config = dict(
    n_layer=17,
    d_model=96,
    n_experts=128,
    experts_per_token=6,
    d_expert=32,
    d_shared_expert=0,
    activation='geglu',
    moe_layers=[0, 1, 2, 3, 4, 5, 6, 7, 8, 9, 10, 11, 12, 13, 14, 15, 16],
    router_score='softmax',
    normalize_top_k=False,
    routed_scale=4.62,
    balance_loss=0.0169,
    balance_bias=False,
    router_z_loss=0.001,
    router_bias=True,
    init_std_router=0.0104,
    lr_router=0.00104,
    n_head=3,
    n_kv_head=3,
    head_dim=32,
    vocab_size=4882,
    norm='rmsnorm',
    norm_place='peri',
    norm_eps=1e-06,
    positions='rope',
    rope_base=80400.0,
    rope_fraction=1.0,
    qk_norm=False,
    attn_scale=0.177,
    tie_embeddings=True,
    parallel_block=False,
    extras=['capped logits'],
    init='trunc',
    init_std_qkv=0.0514,
    init_std_o=0.00882,
    init_std_up=0.0514,
    init_std_down=0.00623,
    init_out_by_depth=True,
    optimizer='soap_variant',
    lr=0.00685,
    lr_mult_qkv=0.4,
    lr_mult_o=0.694,
    beta1=0.95,
    beta2=0.98,
    lr_head=0.011,
    grad_clip=0.5,
    warmup_steps=200,
    schedule='wsd',
    decay_fraction=1.0,
    decay_shape='cos',
    final_lr_fraction=0.0,
    batch_tokens=[65536, 131072, 196608],
    seq_len=256,
    doc_mask=True,
    train_tokens=715100000,
    steps=6055,
    dataset='wikipedia_en',
)
Below are experts of layer 7 (counted from 0) of a mixture-of-experts language model. Rows are named router (the router's row for the expert) and show model dimensions 0-95. Each number is 128 + 24 x the weight over its row's rms, rounded and kept within 0 to 255. Numbers have three digits each.
After each expert's rows: "comes before" lists some tokens at least twice as common just after its tokens as in all text. This comes from a sample of Wikipedia text that the model never trained on. Tokens count by the router's weight.

# expert 65
router:160111130133151142114129110127123122168135075115155103143113159158125148110158085138096126135125135128189123148134172103145126087124141098133150146140146109122131176121189199123099132103141142120159156112106111146121149163148105113110118125118132126144119153170131182174143106119118127116
comes before: " the", " by", " to", " in", " a", " on"

# expert 38
router:179137161157167177117170103136130118108131125119166138161129139139115136129150126092106120108124136097126128136148164135093113116062125124130121166146164107109164173133156157175103170117128161100130145094087096123125139136181138121114129153117140128133134125161118121136160134108083126125
comes before: " ", "ed", " of", "ing", ":", " to"

# expert 120
router:165113161163129160097166110168150142104137077116149131135124119164102165081153115128111093141107127125125126170158127086121141109129149107147132138131123112099142133117140117197109134126162128120185184105105106154144146129143126139094113162123152108121092152127122125149145134089124100111
comes before: " the", " ", " a", " \"", " his", " their"

# expert 31
router:152064123145130187127117107160147141140103104122157126121107131154104123112132082097120096116101128140154120160154151102108149131118141096146138141141133088118159169113158182136124138158150143116137158116119131156067164128134139144120090164126136097138099162105108151140137146102101101098
comes before: " the", " ", " be", " a", " have", " not"

# expert 122
router:170137137146143131118134122149180150133091116127142137198118167150125126085135113115085089123104152119133131159148131108131086080128128102139129142169158082105123133135170138197108156144165143120157135106115108143114153157129095095100121141123144114101106150126108121154141129111135120110
comes before: "-", "==", "The", "===", "=", "|"

# expert 76
router:139108138160155148102143105159157113141101043127144135146118132153119127108145106114103105147098123132121133140165141080100132115116121084128158124119161121100134134116135131167094150091156168118133134104118073150095154159156119148102108157121130084118098146145122168126138130122094090119
comes before: " ", " —", " \"", " %", " −", " +"

# expert 52
router:151105148171140167118122114142142154145138124126146124159115160140087182108133106081126122146112128149145141157145123096126115114122136117159143146210142110095132153101136155159117138095134138088162148098127110127109179148141103133115118140047143094116115122155115141127136125109127114105
comes before: "20", "19", "1", "2", "0", "3"

# expert 58
router:133082126154135161113150117146124133164121116089138132113127155141094155097144090095130092141098146137169111140151168089113136145106122103148122129158142133124132143114177143134107151133133125106151126079129099138040152144135147156097097127122140125148070149117097130161129109120114099111
comes before: " be", " a", " the", " to", " not", " been"

# expert 20
router:104143163135159145100142096157135153151120068122113170125100173160092189141167132066106110135102136119141119150139147124131127107125164108126150123145155119110111129115140138157121131109168137100125203112098115143138131125138115135122119147111125121092149144141103134165145127136079099115
comes before: ",", " of", " and", " in", ".", "'s"

# expert 92
router:132094133150131127107122116123154160115133128125129148119109143158089160127145119117118079156079154178122105121125168122135136123104106106137173129166120117113109142050122142146120109125165133071145138125118106149138137133149115141086128180112173111136138155136102130187157139105131116101
comes before: ",", " |", " (", "\n", "'s", " and"

# expert 71
router:163153129136148141101132103158148131120096106094136096130140149153118159132148127076117089151113137110116160110156164135124111114106120112149158184124148108105094132120132162126101144096156163085140172133124138144105128159139104137111121140129173083145087156180114134133164149091121099114
comes before: " of", ",", " and", " in", ".", "\n"

# expert 102
router:150094147172151150121135097133156135150133132126154141121139151158097133131155097097128094108113135124118114177165137092112116103113172093160126151138156118122106157127156149128124130133153150116148153118123066163142155190153089119118109150121136106091139138194133126141140138085130135101
comes before: " ", "20", "-", "19", " \"", " was"

# expert 0
router:142130150158125133120152118147187129168088103117128126175144146141107142088135095112125106143098146144153150158141141106121137100119151116136171152152142084097122148135157131169125160132189164127161118103123091131119149152154095108078129146114152127144113183136126124159143108098126125108
comes before: "-", "|", "==", "The", "===", " The"

# expert 117
router:134122126164129147124128094146135116132143097109142172119068129182101140152190126128119102133122175137137134135122177123123160133087126119167171160156126111125118132106131170151118150139156152077166159107096147173117138139128120153103111123134168111156135155121108113155143120117114109102
comes before: ",", " |", " (", " and", "\n", "z"

# expert 94
router:129125171174137132119141118144159141122108105113131152128120141115108133079154103106094080154118158133139121164138129094109136131124150118123186141183167136107114139130132159168097133108166152121152115128131124169077160120114107097112137139105152121163137141162078169155124127103097132109
comes before: " The", " He", " In", "==", " It", "==="

# expert 125
router:133109154137145163110154117121139122108143093131164113133105146151127149106166100108117127142137169150146138162140149064162135125117136139168124150135149096139083162113139147173122154116143149122132105124106125162071122159126133117106091139123153090133110125138098167150148113069098087104
comes before: " the", " ", " a", " his", " office", " this"

# expert 32
router:141122142149151140074149090153162118137102088119150143135114151162124132110163102112116111135105123128142154137152174084111138111131125078146175127121119119104127140128132134162106149135161152117134156114118096158088162158148137156099105137114171115139092143168113176134141103092096085116
comes before: " ", " —", " −", " +", " \"", " A"

# expert 107
router:140125125176135135117127126146137134134116093084123122155116137152138150130181137122129120144133124102164130125155168113099097128087135106142138182121157110129111129116122155165097155082148152115141156080108088155104152181134117165119094144126151108136130165189119148130146088106139103121
comes before: " to", " in", " by", " of", " with", " for"

# expert 83
router:148138142162134136102146107154149154117092104119202143139113111151102139139149108082105097127117141112177132126143123121125141086101123087155107146132170115133112150103140178152104130141176124120138141107101117130142155137139078101100126150079142126096132179118116140152126106097138095114
comes before: ":", " ", " of", "\n", "=", " /"

# expert 7
router:164130113178141138086142110190144132122086109085133128128119142175102132118184131127115076139111152124145134110125156108101118138117129103137133166141112096121128131089118118164102148104144143083147180130112143174112138153117127131112092153137148090124118147157145132152139076101122117119
comes before: ",", " of", " and", " in", ".", ".\n\n"

# expert 73
router:139099137168140138120145105135147129139122102113120117128111140165155160130165129129121100139121111115161152109157159112107120129075133112149117183140157115120133133106128157176116142092165135095150116109082129162124126137124098157110090160119143093097084142186121133125138080078129102111
comes before: " by", " in", " to", " and", " of", " with"

# expert 79
router:127098136163147155096169112183149140125118110110160116112091190126113129123157119122134071155102115130129138159139133100125119135084130113146169121163131119101121160110130134140119135119180155116157123106089120153136131158188109106132100147117130105097120133183119147123147153093119122104
comes before: " and", " the", " which", " but", " a", "00"

# expert 8
router:158120166139131136130129121143168156142103121127158171125126170158128125072133119116097125164120167116140149152157113104117134096126139106137162131174142086113101159130153144159133125106181141120131131107115116133114141181122080117092098138129161083095141150132102155162132092136118090116
comes before: "|", "==", "The", "===", "S", "M"

# expert 68
router:113102130164126149128121134135133134170109102096117121157123167152122131116166130094089108138102137145148132143132174123131090123120137123123144147159133110102142116116157120164099146087140173116140148032059111160139137156134118130110127149114139124155145154125097116151153121102096108114
comes before: " to", "ed", "ing", " in", " of", " and"

# expert 101
router:167082140144135142123146086142168131125079083123172151147124120153121123146131118124092109140104124167165140133130147112137113098110154110131145144142171106102107143111150149159106149147136132135145105085117111173103168162124096105061136131109146086093090133130125120130133089112128115124
comes before: " ", "-", "==", "=", "===", "|"

# expert 56
router:124081135160128173117171114154144117129122122115151110135085123133095178100148109136092126129102146113138113153167136107125126112130132108131156143136147135109104149109132154160112126134173126128173127128121124138076138184142107120117080151126172103095108142121110152146144169061126096112
comes before: " the", " ", " a", " \"", " his", " D"

# expert 69
router:172131158124141159105163117147142105126112080108141140146086145137125152107163114126110095129098128155168148128151162133120120126115143120134126137200148089101141140123173147136117157094155141132137111127125114164129150146139128137116088135136140108082122164159078127135206124112106126128
comes before: " |", ".", "–", ",", "th", ":"

# expert 93
router:149099127133115153120149090154133121120092096108136140164080146127102154121160135108132077140088131130118128160145122104130118126086152089125152135127143121105093135136176159179112122111130156121160142146110113134111159179165088137118093157112167090080140164125105151120133137114143118108
comes before: " ", " \"", " A", " C", " D", " The"

# expert 72
router:129068142152137140113166105154138114153122081115123118141086117172145138092157134080134075130113129121161131170140145142135122109127143123151165142143157122121113168135145135165110136147162126123193153123114126128091153165148136125126077157114148122128109158129127151148131150086144104095
comes before: " the", " a", " his", " an", " their", " its"

# expert 123
router:155133135127136148100142091158128177134134101132137131119108131164114164158144133128125092149105149189116129129129154104051091085128124114149135157157138131097116128118107135123122135127184149122127129100113098147152118183143090087124117174138154108136090150151131143133142121110093100116
comes before: " |", "%", " |\n", ",", " century", " ("

# expert 2
router:139085139145133153126191125174124144114119079110127140134130135145115174083148132086146118154102142127147159179129114106120127110112124109128134141156128089108134133082141129162112149099145152101150126078104116113100168125135121124077105148118141089077093128127090128134137158111131106119
comes before: " the", "19", "20", "1", "2", "3"

# expert 82
router:156158169135165174124135077154136157156107125126130136162127178156148144117166124136112105115131142121171147188130141098127133118116138089151122128137120096122140151113165151129105180137128138114159138126121103142136144134139119098121109119094142063137116140122098190157137094132108100114
comes before: " of", "ing", "s", "ed", " to", "or"

# expert 97
router:135093166191142148107126112143122128139103113118135164140124168154101120096154121127116105145119170123124129125155141103098132103127148077139138128167166149090119160116160164139120141107186148091138136125116117142142144138133118122100106130106165086121132194148131151129180158099133122122
comes before: " |", " |\n", " (", " and", " is", " –"

# expert 60
router:148121161155139129109144119145145150103144109106139178122100158126087134111151068092103083144097148123114133165135134116059151147129152133135123114148189122099116141144119180126102124142140128122151137128122098167081159129136111108124127140106157117135092167144096163154138134127106122110
comes before: " was", " is", " The", " had", " He", " he"

# expert 50
router:142092146139131150119156124148137117132130067114144126133102118201135165081154100105109076137113141117148122191146141080133117116129161126153131146154113117104145134124144151181117143131142139129180161105097116124117147152146138117104098152127143121125115140150132165143133141085133084111
comes before: " the", " a", " his", " their", " its", " this"

# expert 30
router:146127113134130140107114114156134142182107078066134119161085130188116136133172115113123132124111124120179138149123122132139121106095127110150130154158163112112120150121183163119078128132139122110140123098108107165110143170125110085101112136105138102098142135136128156171144099101131107123
comes before: " of", " in", " by", ":", ",", "\n"

# expert 81
router:136106148164125147132167109146133130121117101105142150129117140137113140102147119090134112168108141129166152152160111117110103117130139102161145113162093067114098165112162169134131129105150183128149131128113125149107161155143092090108098161124144074148151156146124168179140130120129097123
comes before: "0", "19", "1", "20", "2", "M"

# expert 29
router:152093139145139145113124098150146117124078092117149149160087150158115143139145129077082075132108123148113137132148115106132120124081147098149126139120139114103110126107165158148089127100158168132149136130103117148090171161157106140104093153102142088092113170136100140136150125125143115115
comes before: " ", ":", " C", " D", " UTC", " P"

# expert 40
router:121124159137134149113147107166136137135139105092131146131116128143131170099178116103088106168120150142172159140131134108112148132123182112155144121190163095095086150129123141120092139110144139086140153119118086155142135142182100133122130125115120114143120162145086133142190137131122121117
comes before: "0", " |", ".", ",", "%", "–"

# expert 124
router:135116110142120139093155098149126183168114048121123150127113136154114141124145132061139131172107128154122118150153119101144114099108107100140113155130147126108127150105131143128126159120167138105151127123064081148107139135140135103104113147086120100112128167134131141152146145121093088120
comes before: ",", " of", " and", " in", ".", ".\n\n"

# expert 115
router:138127132156122142109127098117136136178139114118157126145125154124093166096143092094127067168114125144182137131118165112120089113117117065120157127123149132113123171137141163164126126132140138120160130119136100128096133164148134123121093124115133130130109143130073190174148114096128098122
comes before: " a", " the", " been", " an", " not", " also"

# expert 64
router:160150139140138154105129066144143133135077089094160119144094117136128126164134128119050088121135119131133121122141115115132097133097140133158119174132168100131115132123164164158095127145144123137136120119101141158107170159149116134108103175104141095096103154134115126144158089116136103130
comes before: ":", " ", "\n", " by", "==\n", " date"

# expert 51
router:111084140143114133130131121154130125112129107125136145140106122199107159104161125103107085140124149128178126118151157106118141119087127106167131151143157122116115120110147164153127131082179135127153100109116097172118119155142097115066125155123133123135122178145118105143140096098077107123
comes before: " the", " that", " to", ",", " in", " a"

# expert 114
router:142129144138115138101121120157140137140086066115134143149123175188124123124190130068149108163107130124124146153136119109135116132113140111143137132149171130118115171134126138156105158098156141100120171118123104199129139150156127105107094135118153126127111140171121162152131114106108105116
comes before: " and", ",", " of", ".", " in", " were"

# expert 116
router:131112124148134144114129114142129179120111112082118143140101204191119135114155113132118123151083137143126128137158139087128141129106124102128157126168159115082123139074158137126113160148148127093158163142086123144133139165145094121108122164102135092113127134126115109186140117113122115113
comes before: ",", " |", "\n", " (", ".", " in"

# expert 21
router:152139146170145134093125081148147157161101086110168102152082132186100154137152107082105102129135156136127106141122117088103114095128155126139118154144138120130108187113143132123127126124138139141134164119075087148140138134147100114129115153093137110098115163165130128167147137121146114108
comes before: ":", " |", "\n", " (", " |\n", ")\n"

# expert 75
router:131105138171140135128140111124141151143072118112120133131120140147106167132145096099141079164134138125146144187133147096128150097097138122129173125168156108109123145121150132127113145138155150074143115111100088144111121169164086116090094135113156098128126186143131142162144132097097121117
comes before: "|", "-", "|---|---|---|---", "|---|---|---|---|---|---|\n", "|---|---|---|---|\n", "|---|---|---|---|---|\n"

# expert 54
router:145089123173129160106162092131153132124103084124149132148121157142120141101153096122137087132104120132137119118159135101133123113114116091146170136147090120122135146123158141153125156132157163104153136128125115143097163162152115110113084159116136071123118162185089162139144148085103095124
comes before: " ", " L", " N", " —", " A", " T"

# expert 23
router:140125126145139131078146116160150180159137056104140130136092128153121161135181134134086100146106182171124145130148123105123150135128130111155125151197174111098125134133149133122096138108164136110140140120107110165113136153169121118118135138119124109101124147164117138130174128113131135113
comes before: " |", ",", "–", ")", ")\n", "\n"

# expert 11
router:111128114131124142108145112145141139133140095070135173148095142148108151131147119107113111161097166129127118121134127118139138117113126092138149140160184120107125131106126132149102149134169168102158140087076111155124141176140130163089125166107128086112163178119109186146142154126122110119
comes before: " |", ",", " (", " and", " of", "\n"

# expert 121
router:118121110191150145102137111131145115139088076122149143131113170157099122107154087111135102126104136161150135170135128109101138128104139112134178126127124134115138155118142145138096139121156146129145151104120094158103155178158093130086080150113164102128155154183117152139150136114111119110
comes before: " ", " —", " +", " −", " A", " ."